config = dict(
    num_hidden_layers=13,
    n_experts=32,
    moe_layers=[0, 1, 2, 3, 4, 5, 6, 7, 8, 9, 10, 11, 12],
    balance_bias=True,
    head_dim=64,
    norm='rmsnorm',
    norm_place='pre',
    rope_theta=10000.0,
    attn_scale=0.125,
    learning_rate=0.0043,
    train_tokens=474500000,
)
Below are experts of layer 7 (counted from 0) of a mixture-of-experts language model. Rows are named router (the router's row for the expert), gate (a neuron's input weights, with its number), up (a neuron's input weights, with its number), down (a neuron's output weights, with its number) and show model dimensions 0-159. Each number is 500 + 40 x the weight over its row's rms, rounded and kept within 0 to 999. Numbers have three digits each.
Before each expert's rows: a language model's description of what the expert responds to. This comes from a sample of Wikipedia text that the model never trained on.

# expert 23
Inner word pieces
router:482546478473447447505447536437522514440479513499499517431532510507478552479523531411515475464518490474465470515540518502469481457401498576474561548446494497553505500474511574501548604521497540417489516470530530484485488515512529503456420551505479512435529460484485525420547470516502414532495521577529612554551444490490479549510477427514448579557440492513478475485529504486510505557470453460509490513584515478559440428458485537525532519527514443519547484520456498518518498433527503
gate1:505534499534465485569583536445514507444350503519545539568462508490452518507568533468489543495473498459390502509470523519512547477455474463477570423495495536546528555461518578551501547537519526530499471464522498572599564514495488602497465484545469518533580454485489528483545483436507508483476491525477491501500547482505548533515461463542487487556556449498477437514501454451522454472468475569506484496516523563475438498528535516508498482539538500535586490492537574472521464472500479
up1:520463510449533465421465463515506476582529501446469469562460471508520508523449524567459518483519474473422513423505459507496506473490513458515495518502486560491458430589546552435544431525475546530404556501496464548458425519480491567527525456524549467469493516433523473486513462481563467583481512444486498521378468457519501481470454505504515489564548532482565589453561374489499526552542491512467498520496508545483482511498479500542536507506524503519509508430494533509460491543449520
down1:498529500509520439512514479498495469436456569528517514514458430437485445545536484488515437551463532536533442515536524537528508528417504475448514489487520488451538525551432516499533487449459485528459553444538507546499446455522510452476472481531398478436525455537427499517488480470522497570504525540481448394498509516479547531518491512475482522530550507523419443526417544444537542482456428529454420516466513488499484487526492517515470453528539400581546518538548544554471570442469470
gate2:518517455513467515484569474407478475435455416472488468432494453533516504440498506472535555468543465506563480522552552452517473500530499460470586481579474458497489463539524572580507528543490511474456531486507496530456469461591545478497505524471490548472521499497520540587532549438525514502511472547507525519456467521451489496464462432520489484489534496531488463474500482545564549525558517420551482450536490437507436548482538491543503482502504528531503464494543484527395602451390486
up2:507508473486509413497549562447551508475429542530532454533558506460502532446423544566459414551399493521481522544540468542530495495522479452503440487524475473467467546478515477468544518466472520504488518530583528471474500584503523591519538549449596573551550528560490513500513583555575473440472516481442545443531456480501531521440505531413488522491465503513491527458564469503499499458493499477443560533497510474492519523502588509526514463481492536501539521503487543506461497514537423
down2:491493471473528564489473565531491463520572516468465556479476501504482426433453572557547530555499495473549481449575525495489523423568488479527497469587511521518559422461448406498546506481502454485512522537578521502460512439507443459441485480467493462534444598494495535488474547508529486474487437559517542518489451498521476492504536470436442540535546530499513505517510554507458534496580588494504504503482564489526484489510554436428509513504509413466473480403549544499519461509496463
gate3:571551501465435498510496539506479526472465530520502463438487484470428466520558524581570505516494473512480504454462446531495491554487520530495517511514502480524565475474497487427529386475509492523522549483529539544469531518592500510488534417529486540540508464472449476433545528522556530514483527496455544480447472426492546499496461454436574518487553578513528471480521491431458518496510454506539499514484528464504470497437456501411485448434513430515546390522428568538418450493494528
up3:500544504484486465486526491474522543501455500586468519520516564539548532508530541606579513487528487483518597522515432471553545521568527458556512508456498469546439578533422449540483470469494531460568497482508421490498467408469512544457518575527512485536504511545508459517448468522512503544549518578478471439424472540515470507519502577505486480459517515518513471496550550524423505455521501526513484427513551475508515562559567517537427429451536484493490501461524481558483458446453499
down3:483528560525425462483538492541463536479550469512521452451526551463468509470530400436494523488480505465499480459529466480566534508497480431541486611498462483520434568471474540486470514442412533478529473454462491492532527552537509518472571513459542483561494507479552466572483471471493515513539523476473529484527468518548516483533482570576548463373497502531532560540471537538558510432467466511422507445542513489507444467505545564456525480487467495497447455491485557582488458438509515
gate4:461445495525513469519523503430543460450527566518490492533501514597488511480533448488545493438513508420514542530533519487527532542427481477481576460471491432498489480487515533545423580469505446470529511513499497497561464496454447532456423535554497481535478514506427466463557457550514464498472550516535596453542576495518543520550439493543551499513540444552512482511531532439546512520427452492569481504561526430456450460487516507573481479515533545457512458575435526497500523464444466
up4:532484517544503501460530486505464435501533489405471442548520501560542535403397489531514565436516496491486601553527474589561504466552483524498544456503520529513533473534528517442492485464455504451543489515477514476417523489547564581480508521524466513471500508499506528507575488471527611530548536512527522489607516471530479563473492504527503516503521478584505552516502518471455488550559491485456548457469491404483498547465558519535508483514425467467512507486479570461514436503515533
down4:480514495430470545531534503449488542523526615457501501445491461445501407513551546528500514502443557485491480451487481446597473514516507493530482523493508555475434494472467574556489483559517440495481428525466464557514424528450495466486535494436562432551521474439431555554467483507496525552485492455482451483486487514542535451556475471431421488514537488477503501541489491495433491481513539458461512542462574556551447529504424514467492447542438484469477524465481487558481486482533415
gate5:472510490517440453569455503482467509489561490574531492458524514511522475461500513500578548550461554534519532474516493468502448534507531591565553542426421559504601508492526560454496522481526507482482541507587496520453509488500527489563504465497469544460448445578470469478489531512530485504499528480522518540481550531584503498463519459464462544430516490530393514470503539506461516487517454428541507529477478564506525503521544402486543472527558602488496581523454519559540539540491466
up5:452561526493457461435538541454485463453456510524470492504480477491431547526436551479541561551520535565473433455516508485509483551546488413542477447478498551531409467540556574448512501489518456455498535544553545520535522476510509538410495490552513517509399487464549538517466610448486518492484577511556408478501509520468463491463454513511534517451519497449546465500524476456465618462502568527491530472455548476520534515467500484456491518457485500525551540485486466513488514564533509
down5:539529540501542432439486425451490517459484542490445616496539508544593487504529507524538467569492556507497560478469472515450481514501514535536524420502487475465520494531488539464489497544523503486484568530550568441484617506527465516540524487468472446529469493504595552470492500556457477539466531540508544473511561507583499547498512530479497471514423470553443502429563509514501505418430525557534556506524525470513526447454575454489485472492477592493510468543545511509473532510536539
gate6:527485508469505425484482593514454509521492478495510540466526490521491522470396532424559580492533467454503511522468459536471545467537487548462493466512455474507521526460479464440525557534501550442497466517498484539554525450466406486444535443514593513489489525487545497589529458454476507515438473561517479538483497524534518528547469492502470571511504499528513513544479486495491519465460464426508550558498528485525461538549489436614568402469559523424534572486476480496509484410533497
up6:483611450445492456482494471505539519419444497459450542496495454495505434532493520515508565443490450492551501538452462527535514450559479489448469526513493456499461514481516430507566494514542520516553409505559500524498514519423567489431599434495481534423488531467499466530488497532566476581464434489523556519489459497546505529481488497498512460434542464479509506506550488487498521484519487433535412515506451438532514468573511511459532585508469523476514562528444535415479474540460448
down6:501491512502513474553487547447517457510427464499474540482560449471504536563522570478498477552480513495526497417526449491512537516569490519470520451500464606553525531574492503478561456492535500543560444499447438601498532483557473500573519532531571509587478524503461464543465512561473492480521507533465535535505516520456471549477451474517498533513502564503506519475441471521443504487430540464592576545531490502560514553446592426548559488448487503475464460559536476504538530487501480
gate7:506542469555454449503524558426479530456453442479446524467499513466552479531509527511504540507469475537486556433645533481512433541491510410492528465506428483539467500524466483514513442546580519582469456527496461493514508487501547469497551489540414407498509512515546471477521490501500449538523487511473555563552464509517459533509490553491471445438474516521489495590508543488465524521445539518462582495478421498502450502445439579475464469489497512553560489450480557543500459515509457
up7:466414483550424501531535495522490511522533494426485496498479535484475513432451487462448535487491479511525495493533543397516495544507485510517512469541504569559501530509567560475511447511451501537505469499467450511420458529488501506564442447419514597512445521521470490509470537462457535484529467483505424445474486467538527514483500535450506458423456476496493520545531431523575487549561454494480468533529520416509606612480474543514488524530472494574553573483447537485452472508487478
down7:521539481526474486461570521507464546516538529494560464482470479471556573417536470486451498473507513505510462592463477449492419538531544473451508551517521463505501508475480563520548561475457557593423489475459492431517507530518529459511466571466496569482480513466524533436477457485465491506502443493599553408530519550531484436530557504444549453478492466559475516524541496517518501466364479506484500479497572535483486538484479531501509468484471519506546497517513473462501604454512567
gate8:482443470572519526572446486512529493496516509478478486428599497477630510525497495505484470478484465525522526533550538505536505512498513505468498491503471442470500463559493480521582520489491502485510542410485508482512489458458493514485491444456478515415567515495511526545552534425529410581463523564561407464501542479473539473556465575463488500565454523496475475520476559480453538539490452540522483458438452352518476493463517485502521455509474480511517535488414468506504486444516501
up8:517570519455515517503492494495530415486508538567538561523504524516458555481498495482444549503487461422492441471497517457499479511442477555507439585445526484567453430507490494477511575461511525463488518475429477487499513547509487504492456489619473532477426494522532473531435469501530532538490428509529466533465532490553430559441460514475537538530516528477515518495449485520513509531548525606444506539499574576487533538573461521453453539484518562520534480548521603507483451496477568
down8:529554542465541486506571631476479508560500507479465477532479482527539461386531458521547500511486470543415503490519501507476505538501473568448457521477465469550474493456489494497535549445572479471475432530516449468446529529461468522512478503499466496459462447501541529493518592542527509444504538503513530533488438458481508552520499490582568427552533514487541507502477486485434477543474546522599526489453508491474506484510383540493458393512453508532527545533544564534532508489528453
gate9:466533422461513510534431520514478511493516458521544549503547497550498492575515541482508482434538535524541516500579536548473492517483551529501466549489519462454436505520491500515494455467453535506458473506590413461480519542576537498403470528529469550456513463504577522555491497544543435547512493519498478466476415563525563518511497510449498544538545477509441516449478529514501471498469435462521468364480573553535534549537499523567487515517480508454563554517479439542493496469557435
up9:511488467500422438475564505472503424493523455544555581488477480513472507384490443530539576499536528511561521482578452501542486482461496456550550440516486531404479494541564481509522534535512488462564479497454523519561511462558509479444448486449532453581504465462528508510541468475507502509524538583420571484439499477501476497512486497503488513497570526448531451436497475518558442533486508454450488445498521498457428488457476581481502511502506474541474474425520518565557444456493510
down9:507461522501514502587508506467543524472516556525386479531525494496444547530516479436507482538468431468510464483489561507531528524509492439481527476582411531588524452446458478518513583542563537518555484537437491471459461535512509523499410455474542495534517500540477517497506477488430490447519511496517476567453517544441554407512493505559501453578476467400516467485532452549465477461560463498494518595510493479466468486511474471505405525523464522482489499462540511562493527544521553
gate10:404496538516483509548469569495495519489472474483465418454528485485482538554571491492482465457528491544518474547475478503473473560453457586540543439572473489464464552478506609542526463478457509447536485493517500520519436519479515537504457551511501488448523460498547486427449543490484404473517471536494435454499506513470527502496529528518534541557429515523510476493491388502472487535511404491498502500567569522475550484529527481558454530454501517538543442561465484532493510483391419
up10:465438444567530581531477505450535488476561530463517517563522466510547520543474458466525480408489543515487511526540424480454474515536484509505472566434460550529488486458494516473491536445496521542476522505566495523493481455500549514501529496475501472649487539591436466416528480447521496506492468485449528506441521440507510481512519431496480527396522505435473492505487530395477514437446468513447534492384519529448470509501498511504484414528512486554457471501539498541524513517521486
down10:530465440488469411470489427519488457489436513507591534555514455510481440425514501526512499527520496505494553514531522450511528462480451530500479511424500501542434484470487556483511487468448426537542502547565552541460501496462516504417562571498551466553502553466478527465525373510451483485538590537480544499500490485419569541521513467471495549471493543428496529493505539531476520495492536506497548504469427526481516439437498520403447562511521465464553531551551521481487480526481455
gate11:517487484519505405519453514550479486446559503498551466429446504441533504501511565512503426505455522477531473549442573449477411501510511504393543553588473513540534519444476493512563540420509473560489494492546418502498557588489539456488467451491528457515569533537498500479582471503460517453508559493512555514454458455518530557488497420471562541511494571488544483484552486453516468545516512497482509536521466503503508462445483483573483445536498526485507484552531443531548530481501432
up11:451526504490539514492543502473448495550470465436506516477565515483534492473440488470524520518502451551482617503508491511488557434531534548530496500442501491513480449525486505521505558509428427524557509501520574561513502507423522490530540501530472502421476485412532466594523520566565466491461475486446469500540441485444488480513407492542439486463508537466405535513438431522487507540503490492484446521443511437440505490513437494505528512465470497463577540435470524408480480508583511
down11:400539505392513521508521468536559523462550503461466506506473629515461541429509459477510496578477566467555481515468527536518564452492492510466501537540483538553528479487466529558568530435497514578489479522468489426507511474447449420482501439502482485572473569485451529434506488540491482493470434499503505502429502525534468461523536452550481499472491486431497510406512525528480527477402476478464589454463474492517468546467542480536511471511563490504465515415523501490508479526520506
gate12:450534438481480429594478521433512516466485513573422537466489444427571485527478546491558476499428528502522475489536489462500518531572464493520536528472432499518439502474514502527555506442495497447389470626553512526512442516525458507521514512525504456485451497483492430532556524469555506496475541543532570467482551477520482497553511488512451479454492505518467552523538503492479466520511482445518544544574439449416426464496499506506469534499450511548541523486482523561491514510440589
up12:466520506520449442591499522402484531491501495554482501478555421451462428482503488475512497473476496475557515499567495477438459508444539522532534437507474526487516557483489550483461534493460546507428552486449539544490504451525453406578464489543495500495525462507486479522592559403536504436534483483495590524525515407587447527496495476479534475448455518518462560521539515511453521491482516507447527473595518427507490519437532537516518519523479454432476524477506526514488560472507558
down12:518546517520492518515507580496501502545461441489498512476572381502469568499583456573464490462452510581484541446470408523502574459529506564466521485506447495476506533466536584508487461531484485503537468515536493526532529547504487452529484537558498516549490465494517491485525438513416550484497460483601520493542449468528500551543490518501513522450461449516439490534418485435499562559436500546511522455548545459463579484450468497501485490520537497501450424452511476480505509470404500
gate13:460515485417542543555494480444501515473512507483440532455472472524495519514447489489518431420537495499507472443528505453428551437494484467529529506565575466498484464459481516512522546505513446470457566515475489510495483591513504478478495481499573486424519575447519509455511543510489525486453566566535463485561473474563518575488480394502433475535402439547517503493442519542507589492443430483556526456480420515496544519484493491528461522480518422541518475543442514540514444517497519
up13:525492445507503483478549426513483519502532468415450477495505474500474497518480502587503480403512518440488430490474542554539540510455503494500568508609478467502490513591459479473546419517554467454478412532569514448515508429487563497482523555531481499514530504516478539478560537596471527543504490511548508442492490510513471466510502496414588517486502404535492507529486590454455481473442498453471524482488499498546508467496481481514500458443455538511527523456572551518470532409453504
down13:585437499523512502471447499544477535532506488503461446531477491492481575506482520530444464502472548538499458494511481541449594472574483488420495487462428609495456514584518447504511493391425539498467469540464497549504424494415503517520461516513454494536491472529429481571554498448516441498543524476491484553553540501466445523483468469483600522483520527447535510503480547508511531468502511428450555507495532523526457440534525535519512495506495498482506457515379526473490452519555467
gate14:475410497616407464514531487509488434406463532478484548428589595545533532466579541497499507528513495494558536485530516476447533525416537482485511485498467457527476525540536534573431431494439504474517493496500502425513446487446535463445467522507506497525515508516443431473511524509502394471507581470552487533469481462494505466565526509464524519519522495530488459461487509591462527493446510538504523487477547565497488455521511510489500448499495497600509531544452481503528546462487519
up14:471536451521507429504498557555444495553588504585457500445479446453546557482574506464496481572538469498534526496393449474539446504507468494444451545501447513453492501458593543524493579512491500508448500469485513547527537436473522448513534513518424463509457465507481452449428466475496502483505482524506476459537498527556488513552483511567465559549506478516542458485526515519529520496528487492578457500500524463459499485427481552512526501465536505433475526495510523444430453630560522
down14:572523495485542490492486524499442473548424529502569420517503483495422559514525590460503514473455505510493590518508453488440490510529564411543455489496545548479472574511416489514537464538534499524402478483538556484520498484495481410573457507534558557542510509516448531465564457494509487509526523566511508506570517501505587538537439467476542433481509488416494505466475507538518534485563488572559498532492469512487478553490481533559462542484529529516493494510452491515432563441530515
gate15:462477423455494442542487429499557480500502480516582422401517495509527546493552563476525475474563547507465512552462500556480468515512453451489445479542507488518516573561533505476422516441475470500516505508459478456522460507543445487539518528484472502453494500562486509460512573542532491490476518573507500493562456486498470475559537489529528512554473463539445448607583494525516570572488484452480445482448462505533471453521523530397564543551571532489507528449451490462480514481487547
up15:480531549500539502496541475538523484454561522583541489516505492515609508481479526481530416489449553531567521473406494535463555518527526438554450496455521555561554465458476483513533481499464517551521509489451479473518568471464485508452419550491544399503480463530507453479556462458522515471459528457553478503505452576503536404464474470490476508542444464514521448542474526529474562470521513560495462584481445467515467517452473490486552481534522523541474414469451486484421489480521562
down15:544571524575480470481542517483585522563532494501495460422504563461525548524496528490502512463461512467565457486475485468553465476534494480541546504467447519496606482536463490502437469537451440515525555483512440489515489589448494439514483509569548470444474464516437548508414504492499452445533430501570477579501416451481489447510495523485476472577463547450543489429518470511454464538545471585517508458513471503501500479529544440528476514517473513501517480475561549541461560554495461
gate16:491526524481526482523434480563550477549501510606478406449510513504487505517574497446523528509480494489482490511486542524469473418489463509534493533462512491475464476456480550481509532467519429408454625483470466505492473503511544484545524510502459551438489508516479525416434484514548434465561489572443513592476482509472536578456501478482452534456510497498500459480507521464481480476471570443545428492571465535483509491437422589475562504492447453424510529465465504484532459480511510
up16:540447516473478440409509522435478498536488484483519537489523551453494571503487550498496466506494496517497485478443532507536491374505488460413436502519392513505534504445490498460456433504444481552531509514444485456528501462520569473483422489447508503503511520505516504451555486447572533512474482495459487475518566484549594557481527525455507471528507513445482441504465441585471464474482511467468449510412459585512467516451476496488562470573496496558513503473453515484525456584489570
down16:526532477498502455504457534495511425498512504515446501429486445535444478502410572547523499512486446498490529514497487478507455488486468581553538472507434458489504400553526516582574509491516464514444511450497513517489467452507502519562438515527544482499566586515533454478479494532491511432530531520474466513471522530509439507579458477506453485594558522506515509499484542510549437470433546481561526530621538502450555508479487508409484498502542487489495495482457480445505534553579409
gate17:479469548500494495501479526547505529465417505452473480406480471454444427434576507489488429535462513470507515471484540573489519505510472481539513530424469518507548541485500484413498557399493514511514539535446533480496487532586540483446498475425451512453472563461473531423522467517460467463492532533587551557574448523561488506500426494484466525543440518585504554519471541538519470544476501441463484515484521453537477482464524505492431413475485482507500493486446549555541471526547495
up17:415596539478449495530571468466483500451479521535503516502515547524424455510478528506466535508520533453444534465537525406531493521499469505450429507525523451552461483511503531478481488508466461519506531477483518432510541536470436529464492547561528477499577526497512484511508549533560520510485459420507496427480476598496543496496472560472542577499512455408489440521548606533540531457461496518493525497435548400466498479450462515508431501531564494455524498501400469491485521459520522
down17:482499515448515477549474449479520574529489532486481513489477504464470494508466521486505512525484435484570453423457490408491404493446477485479469517474469517461503527501472569505473563498543455500512473502581454548507509542512443524575480520456445487498511438491487579561512528499536529537478574498549527638551479570507475489474492477512467546523461475506555488403453520521474531513506448494446508507487510557530512573479550500526582421549516528504482466496437537573552458455488420
gate18:512506480487482503525477561482514494489468514545519481532454525461449478504520541459536481492534445450475460458532472483466477540593459486508497493511533501573531504553531577489651520533539428477437514469546419505531488476516495534533559500488395536498538435470570554482552501466544510523490455533472523503467482464532482502529534401517476564505448503582504512527516446470482473518457455527451459468520482579509544396473524572455573465492520478549562528484554492515493510470449486
up18:455469529536508492547485563538448481478493454450498567464536543519446571540556520532529494468475528486481527427493567479492526513488482523523511542469450521488476542499544483520585525570446515532464511513504485483482496475530550514471546467478564577533527566483541499468483543552503438475464429526448456541447488587519467475493516502558492615483519445498514568515473479492521532491573473518480462529480488527438481625396467493525478423503513450592464544536513533487497506556448506
down18:468531556576430569455546536493439536462497502515570505480474556457494558481475427479535518536494528508476572512532456465533464454452492474478510515393501477554496490479535419531513478466490506521447559466429382462466488528393569478493480489537599561455500494479567513453500502474534501496530539516489460506453527473551471502523526450573584488493478420450557486533524549476485557512499461479488544535480509497516494536539493469488502497527447468492464550506558580472468475511505486
gate19:426546426504518510523421477460477522546553552495529501468523537526501493495484536457485550498468455512537451414509468561448450541432491495425521491479420549585511480544477536563497447518464544533490471453443460479474510524501484552502525457507506453470481497541449532487484513496512451495467507510530529488550522553459460479490433552551561514595439471478511477447566542455482496432559415460460535448578474522463476483451478475510467484451538521498579535557541474558489459549526446
up19:497588528472563523455465484483500518555476412517499494537441527504517483523579478509479437496430486466546459544534521464479497453498487511502518536546546487476504478463500532457589445553508468532535510529552495440432436572443496461501557489500572462447469512501466477534541512542550509472531524510480483378528407510478444515538529478538521521527453454485494472581555466535450460516471470514536523404527468529480530508516446464464494470561444545407491492545512507447479490496442561
down19:420537514550504500444448484438504478522516565528507514491468515425523513547489554500500461499497516439497537488504496526465501458489513510446583502502521484545532452506528476464450436551452515519506483534526434453500476490510491560530482582556499499419555449485426507492439552474502528441473516506486491555539550593532446514466577461509561542522512550590517468471546559535404500485552462512473518558485552494454522515577523466522469494540514542520564452509398444462521465524561526
gate20:506535515424490494513571474449509508485432499519558552503474524528527497455516495453494517502510493521426511522543475559543512439468468472517469467420521494499583419485463535483492433451438453473497521480538537522521492470523525522417534496494465517487501548469458490534577456506478412503503446510509491572553521464379483454514412553448521552537597413482500502480470523516542521494502496481514545510543549461526440449440552586504517501570573491555506512545490493545528532514535531
up20:531455483468482520546574539493573465492501450481466474505578517502545572477410506466422619520522485490506523540498459531489494450528500501492483457481502462564539433525453561487524456500544450495497487518451500472491556517562462567524420530434456482547518492467467568515469539504484473492512500499438472546552483503479470477518525464490478550412469509527517522455514478516535474472467526420453496494515474481492425504551548420549458460506488536523451511574408440451505541410454526
down20:467470486442541519473517506461388534529454564491468486524514491514413478487490483464467457413535558519460467468504459569438477488511517476599586563387504515454528492500448501500483572468495444476510528576528516495503498517554551471500505506528530501465457498588567550507477553501505605467559492532426446497499495509485552503520478457504495498470563590474435465505461489503558489474489545451479488531539533427481502496511518511557477425527536466535511459458483528526466466461493500
gate21:496467485454574532521531471413482514441490468461513453496480524478479477484487509482520570491495464493509491474504473516482475520453474442472522485447438501556547505450591490454546552500601473523465553480535572522569487533520507545457518469468431452475451521584524522520536500475458476575440453573463536492550611442434480532489444522511485516506466454498500501414489493524482477504439485480481445534506488508451442443546564518446487531478490545506554517585554551457501507481495410
up21:549452474533444504509487505453472486478466538520502436433544499538519592529528491466475582556540586454554501491490529476518505489493463522485445519466431466467496479466494540492577484514487462537487493493554474521539475455514562542521543484517563550457508416435501497550417440411499486448531486539502552514448507522556538499477586497475490473500503484438511455512552536586475515461538531416519484454548526547495505543477483519544496472521457485559484556478539500598509601511563518
down21:430461502507466474531501485510464618576463484487648516402553509540501526535499440525469522470575495483477560499491459534527495504502559477462514458579423539525425499496463494454516474455503465520516450499501492464453495506465511524549464490593475569462450492490494488584457548513574484510547505448480438444452461452481532500493539518520423447496525533523539490520509502498529501483510501436545508500498458592563530522501469499456507485480481526539457547475522508505501457527494598
gate22:509551534546539491516473453499436525533495467563511498409548502504530511521506576441490443443472463554518462459551560503556546452471486486491513532573504443512452464541442510496461546453521462533490488421461558515442516551493443525476518507503513438468545507415452455438561529492554429489497510479494493535462414499414513511504485529523563498402574501497497520465468531484518454507501485503426468529555440516518513497485448538515483615569473531484528547509522509464533534447491456
up22:502519469503533520490489552571462538527500557535501535517479572487487437451464547471485465474491505466502483505508474489528480472436538455524512508384533454545527571534447493557492539462555536466572546491460540494518557473558491482520441495443518439492546454493448507426460514477482409525504454539489542521443424394473496534482435543470470491498527450580550477500450538511459438553510466402482520564469482475465526507484505536567509510533494537492425527464511514472552494484566439
down22:439533516541527560500444517555510497543518569532552466449521554449514552504494471495441535543503483462483548497523510506497530497446489499503486421582443503510448507532551558504434527517477440512542590472380427546533436454514491541513481461522515498445459481496556435452448608460529541451524495510467470508447488498458491534445527499475516579528535548537463445472483519553506431481554478471438481517504558533472519458482473501469502417544525469469472499509533457458500577518460482
gate23:485499555489526447461535629470526499407458534493523503474566512485469520516510530530507525554500466400554519519600495495464507562450532533487463556511524547499556504434502544443453488463535437510568493474561512526438495456505493449445521438486529532528537585540505484508529469510557437476552562519462538505490505557483460463539510492494484523527538527413520494432451460449491552466494503467479505522471545497523490454533549464503570537501462437506515429508402485477454518500474556
up23:507518512468607509576526487504578563512553523552535437507538484410411470488520414482417496537475480542505525489453511461526541500554549494540444431534478516541542477446446530549472452487493459466490459498426492464476532552515515488485555530542470536561481478514510478545464580536432512489498457500531499537567433481487538547529538500498557541441544520490409572509521449499546496517568564523483545479504500532534528471499515433485512509514426557497556537501525546457542501519497513
down23:479458559513467429492527481453509474482467463531541538493529565542517481506447469491582505423539437546492575504485449521496507504499510423467529545512435551537458532532486518500513526471527546410521536494493459474571496548513436493501485494541475557499426470590436520528462533493503512505571410534483511521463489534460469529520487533559572547477529585533535496451478458459490542514545522483528620544558428486482524430521481518492480535555500472550516574516564519514542490464528464
gate24:478447510478486544435464524458469496532490444443498503468507538495498572479471493458487559526429499491485523486551520550500441441535442457519575549543482516555550562472461481508475474502553398516506430544489522534497566457489496433532496524491530532482495524507532565516487519472532507549533476476519472406576483461540544488510471487509465484558375527452556526507540423470406496534509430575486412499520510452548494535508520503462563529552474504454463457443470556521532529526498512
up24:538527522494488500524504502535484513594585534564492509532526473456488517510465394437509489558508486431574497509497557528514493455523499455537531499519402500474496478481554507494537501522432490442511431478464521488464510484407529503496497469509458536548426517530465414511564458522513455497482444504498482426466473449549559550480567516484567530495492518449402553521509450453483493471564496520534472496467509531483499462457512501458523448513508438513538435435456523429455558482587552
down24:530520482457488457507544500458481521572537475583517502543439536444495492531510448446564503493522434473451506453535552573469484453494510516580501454450464559529517519544463499476481555491469501528481503467499533498488521530515523529513534472513471442493431422534544541497496433531510490409484520489501544562468421477537518493442511466476523491514535562496497580551519465528440508455473487494451421537487495491481597439459595543474404393475463546476549459472516461558470513503492524
gate25:494505527529490552528508543503587522567437542439571402481419497531544452411568538500487503500497440494492463500494540522520431519531486486539438457491568475520527474474533521502473513554492493514524484528575542505530471422501466514517437451526451526604480476511510521529490410514406488494474540478477423527467501467466452468495435494433558475561516433460484477502571519481497504506455477513576544515480581514488508424444539535501510520504515502491511494509482533587513464522546459
up25:504469532520489527496458554539501554585495541413464482478463452538539480502459500507468442510460495495438570471540501520492530576547491548503452464598463488469424456505486507498514547476480538479465570454549542463559521532533525490499559586508472444437541512483560494504535571521493507519536492467436475584498481499540489497500501526505499493483502538467461541455483432514433468507465504435523440524408454530498494438549472524558467539629455515514413500517472495463508534505519563
down25:449543444474530512550533487583490557551486534526547442473448524575474465482462495563463498503595559486433506483524525552422478494518500512578442495543500441574407580503532515440462534479514492556490545519580487503580428498506488497513415510476475583470573495503503518510510563512504413485519536479523483557478473536487484498565539501416487468445527522528490510500496567468532533481562534446569527513435514470496531551526509495501549532547502483503524509504511515555510540540476489
gate26:528587471520532516467470520497525520491469449462464517504554461450550483526521507559457405479468513510464485537515535509523553465430501520541520492439437500555552453446475524525483517533492550484505496484537494530562449558530499544515430613531521530466487497485538594426525474583521556533498537480465486578505487543493501539472504501470413488511478542507544530480430555463499474499522537402523544549476447448510483529546512449589522497605534442517572474517475464502530496473498529
up26:545477470459515475463493476465446511557520538575524520530512475504519507548517541453477437498482489516510476394459462482398498432441503515498484510517471553605585466503525584527499502498451440555548541506422468527464425474465463568492510450536501486535513524466469530475524429413450519500466540515589549517476535468520481482523503469529475577546494471504478480481534460505499544471439499550526602463504514526484501439480471414530444579508491565518460516534523515528492512491546489
down26:485497515504590517513578451554481535505457489453492521494520506502600549536525483511529546517537530498498492431493532537561482542502516546470451450555465495488468516519541559543469422500433457551515506502450505567486545543490517463407518497505455501524512475460478516520468537506532511518544519552485499527476527513521438520505541520563536406483563476538546500545508500517505477489573493510485507512439424572562456494425430507488529437528423531517379477465431454499487578557513557
gate27:504558505480467411509465434470446457518455459488500470550537485468524481533497465432525563478525477535482470601529472431534526591526506534476511516481453482501537514460524547500459465509542494502518550429568486562539530497539495555566527467459492442467456483467503553513441482470465479497490455495513406451517502490501523502478507459505474487594409514566533535446543475459432470524409489470537485533484496480516508508558557445461501513537515575520546558586477526534579474461446493
up27:521547540472519481536508578515526447500473525502494428504532528485486483461441539575494587529488500477433535525538497542448441536406484444518505552498457532543527498450501490497526526460484451539495481514430547488576433461523475489461563511465474506511531460498526446494454551499498422459476472469492467573552551497445505521449461485499454415459546523474478503429401521502589522508532450544551457500531451543509519456445562465446519525485514549436529493488459461535538466418533529
down27:477537453451460569581505521542518477498508512510538497517509516539521502534506503472469525495506451484561540524545476478445459474495462461521457558531537545542510493522536553555542525449465479491499474501521556491532397552450441528464551480454542444591520499533392498514499491473503477488469504436436485537473478490478550541505495506523458510451436550482545501491363533527573527511474480549454514470513539554454551478580493549450567546451531562504478491536479517408534510439432499
gate28:430503462522503483532515535474519470513584540497506548434518514511506475475441482493527489490515490462482511579514526501522480453491466481473554533502482489497519528387554498441456477537492584530511428454436513500457518391617456466495470533564423480618447423489526544525500489428500534474510477495523594532494492399524481512520523481483536511513462481580503490472544496500481526463469502509542471500504453460543488447546473485469582519513534500464563495543525532486570534563510504
up28:523520490517570599541491516463495528506455441519520404507488505491516509472524458526507511509443536563511492455508507508479478488536481537528523485427513407537516486504514517512507512488563577542468457486530503507450457488555560480544441481481497476533545595508487498481505599539534481499499469528486475435615474489500485532530444506437531572567568596487552491441501504431562443470480500457444496576454539492478463479453523502503474508526499439575464529434466577530499476519450488
down28:503478505627520478520485512512506495585569565507467441482528458484503458494482510514443505474503514480484524593416480444554461508501488453522468494449480491502487449451438566503476536508466511546459468448439456442530557508570576453464570576577509524511488439491475423493592487530502558520454519535487501506432502461485584516490515457495530485457519469532449492568573553468473414500504481474510521513529459507476513510532485474531525477527585497508521494539527516487561505511555429
gate29:512524524464557577517536519544515499434497458531456499469569465555521437564528565489518410457537531466493570464466517506515490505423490504460481518458496549496481546506506529484503608545491523462541524493557563495527513471455529534502515513489502564502599449495492478423440493541460483559583599570445545557503426531523547535454498463512510533517458526540601469498495521516517447509474479476478580530500512488470537441542513453492492529505481543503527516545483450505532461436471559
up29:542550539514604531522475508518528493483478499484446511479506527437485455476534488550524511548502551491490514521545531485511591544460538510479516579562556453504521523463533536531540545514571476513469536498554497451459460531508478560568445444549395479512489475538559433512551538446493459473459554539542475489501541514484578550477469494533500466508425512502547526498482487509480432457465408510470551490535478522581486536497528494503532476417464423500538455511492432498553559517477399
down29:542518524563551489467500475466520445492437562511556503575498436538565527493512421513527416537540547492497555491469489449487446523463508430513503576453493450470530475538519565549492511477498445453538484543550543478451499420434470499495503501485503526532522526435574480527455497557561447553440544441453552563500533473484452523444469496500491443497465504441529494518479505516550470528491492532514580474434544491451498469536526513479466466491438521568484490527425398519517579470499522